From a checkpoint of a small mixture-of-experts model trained on Wikipedia: 96 SwiGLU neurons an expert.
Below are experts of layer 4 (counted from 0) of a mixture-of-experts language model. Rows are named router (the router's row for the expert), gate (a neuron's input weights, with its number), up (a neuron's input weights, with its number), down (a neuron's output weights, with its number) and show model dimensions 0-127. Each number is 128 + 32 x the weight over its row's rms, rounded and kept within 0 to 255. Numbers have three digits each.
After each expert's rows: "comes after" lists some tokens at least twice as common just before its tokens as in all text; "raises" lists some tokens whose logits its average output raises strongly, later layers aside. This comes from a sample of Wikipedia text that the model never trained on. Tokens count by the router's weight.

# expert 24
router:119102201135157114090144107107118079045146179155140103109093143155119113083098167186144077162098167195074127129171123099136130150156142145070129157131104161124142074134136141160147148084189191156119137139145087092121119134114147117139213113089105137171117121143110114076153141100092126061148140104106107130093127159164145086128111144191133109201172143132143105143158049106155139127103
gate8:105124179150154121066111119206111124121153180126096143161108140126146126164124164193107116101143156189083152140167084123181106158161174140117107128094116145090019154084099122125091120101174160090143128191127146137099160139187184155129148143074042067161139084112134133110160090115135135167100126100140136151100151121113150084120160114166111126162170113149092118149134093109139161172158
up8:090120137100151127081139135210114124084128136119113136152085145146155135111140178184080133124116153171057128165138102130124132153171171127083147140115139134116034099079136154129119141090124181115131130140135154123095167174183147125149146137074076114121123074129123150119199126144218113145062127132092164124105133109117155114116096088193109131191212093156161126132105080169142132126160
down8:140180098152165091143167117107141135077042130170104097095113105120076104109105110093174149139144093112178200100102162135117162110102104092142130146108085117164141103139070126090133150087115074183164093136154114154147171093021089131090114140146155096141077151144109130096151138164064117120188108193149128107156136145171076095130119154104163106100081091107135139139152115110122162129085
comes after: ", ", ". ", "s", "However", "es", "ed"
raises: "they ", "she ", "he ", "it "

# expert 11
router:158171106122170162190134066116151153136077084131121123157116117145112141075153127110128093166156165122150151073079153055186129104138139176192148150141089125133117100157162101171153136160057169184174139109098208144092177133146167123173157155087106075104132110108130119128119107092092119107161098125141146148163135087128105170115132100100118171136125149091115108137152186201136105081079
gate8:152068103090122140081112077164182131169136072119158140100159069087102150171219070097199137160140079084072135149103125119170109084063133167061130168079140116120179129114124091143204117072101103082102152131149136130172118124114063167124150146131100120117132169126117144133128162139121164087057116108132112115130154115107159149125134126143104124102148140166084142108121163149158122111148
up8:145103121087127129115123115101175160131181113099119151092177091121157130186226078082109138178122098102111164172102123109177065116097127097097141136107108137090158133100134102142167120074119159076106116127169149122138101107136064147124140126130096143109100139100146160156117129132113126098088100112164106141164139113140202186113103119152115181076167093229110096157097202182084118123134
down8:103066203137092100104092162223076113177165113125115164131117175134140118074095132139134124112151143146111158100110145101153165147146151117112091097124153158157121119127155199088128130154140139165101094116161094136131160131120127107141122084159108094185081162188156123208085114136130228153113176161104157146101146158131151081084163150176153097095104121129089165145139139102137080155168
comes after: "|", ")", "==", "===", ".", ":"
raises: "- ", "===", "ern", "==", "ell", "\n"

# expert 26
router:150102124103128102093155121098079150128106086150169103136164189158166153090126177133200164102081107106119106071105104115120108190104161184157106136116152164138131150156121136171144090138092143164112103125168097121089181121108159082145086103125121138146096153077184152152153129118101136173112123111099158081119106053095068104135097142081111128150122157165105163213201094165118155081097
gate8:139144086068134173187093135100077107151140087078081151065145150103107102106117146121078148149116138093147130100076096051155087102174172087108080115162109141137155123119122071103154148144102150135138141096141156143119102123162148136173105081124128106162121120133134128127137080112066167079106140151198103093115087140123132062130132083157111076140071122172160130107074194089104169173085
up8:125114119066142229171093127133103153125102124087098145103149135104133097208067117121120111151104135081100139125112144062102098190098136125107086153125110127148159164085104114084144139120120089143176131072166119101099083127186172134121101131112102153127134145171175118115142095126085158082116108165121105097147115079108133114117060098130128108073050185162138196134094146094083163162136
down8:189128128141152154185161163132124146119109158144135150131180099125095212137095080178162132153126144227156107089180118122109146179139158123119169177120173144148113130159096125078159111123112103139111173132162125147134122088109124136154153119200074104091103135079104087087079148134136070190099099192091077155121091147124134158125097118114179104151071140107147108086132137091139087102165
comes after: "| ", "201", "200", "On ", "202", "/ "
raises: "|", "| ", "===", "and ", "years"

# expert 21
router:109149114121160167111138091144117161152191107154145161156066104168128072149174089121142229138146085116175118125177059133144221113135107160162128141123140144135131182080145036095108142133102157122167082138126173140139115134183128127172115141160138130119081136114140156103124058145115131101152068133072149166102121155133104169186105141116140139079112105135089163117165103156117169142131
gate8:162082146126130135105149094120105129166128163096110122168119187135080152138156150168092137176140115146155183158161189074127099143135103141074122151151107140088147154107124140130175139168116178105060125177147061156132169128132100128099173183154160172105117123184100059104130109090140034123092061091129137189125179150108136126109137141136186179145135084126133133120103056127147112137154
up8:139103144111103112159144124088138088092131112111189133150103157135125086137143150114106129149146131094063158119130128080143143081140135111163133189104156131148173181123176088093095128177141100100083061133173128102100115118147108131128157100224123124131074090108115128171151111166131201188150097041123136131121166154174110129122204112171155099080171143140147139091111150162135117122212
down8:152154146148069156097138159142110153131178098136161113096110149119177157126159117101091068147121155110116114131117150076079114091184168092169197158116127167177181148156155113139160124133129046167109119148140137093120128125086205117197183109157114102171154203148123101133079145087079113129107135073133159123064193135124074139128097167120120142167095095121112099107133129077103134130147
comes after: "- ", " ", "°", "′", "″", "% "
raises: "\n\n", "\n", "on "

# expert 27
router:078125119104167113087100125163134153115191210106102094137097134170147089126107106149194104112129104135110123120132162085163120149153171105077161079083182092113158089058129203162140124118092159138069090099122118186096068146171133100120081161142093175150147135102166122089136095098111104110148158099227162157119125123124119102174121137127134154100095087194129134123114128129132117104091
gate8:117153115101135130136100134129142140097172111118086127129191110098092145096161134141113117148100105163078160099109130136098059168145089192135101127147136159199141220181118150152144112156111136153091110183183150144131060114143127086100135151148104102214142175148143116162105166132119099122124140101124127102048108132160214103200130127163146150181118122152094143193150154123162126090132
up8:124200148134118128144130033172188154123163100152139119171135124161139152099198123059131111103163135165211058141112145163149099070125105129135153088136104170085058116165194160125096177103154109078151111119080108135183129127117136129097187163147178095135128130128101152089126129176144146152168118122149147135138126144100101060126119170117135122102143158155113147119071159110116170145101
down8:164110118093105123129105156108119121086185081128120127121106174122110122149154074156132166098117146030133131078121106133148157108102152105123109111072102144166139160130179136110070186082112088125157143138073103110102119115131072124116180128121148145131102186107208177162145115142090087105162156090161098103183110151099118113095121112168089139125106068079153177115133093094153188210108
comes after: "| ", ",", ".", "201", "; ", "("
raises: "\n\n", "\n", ")", "/"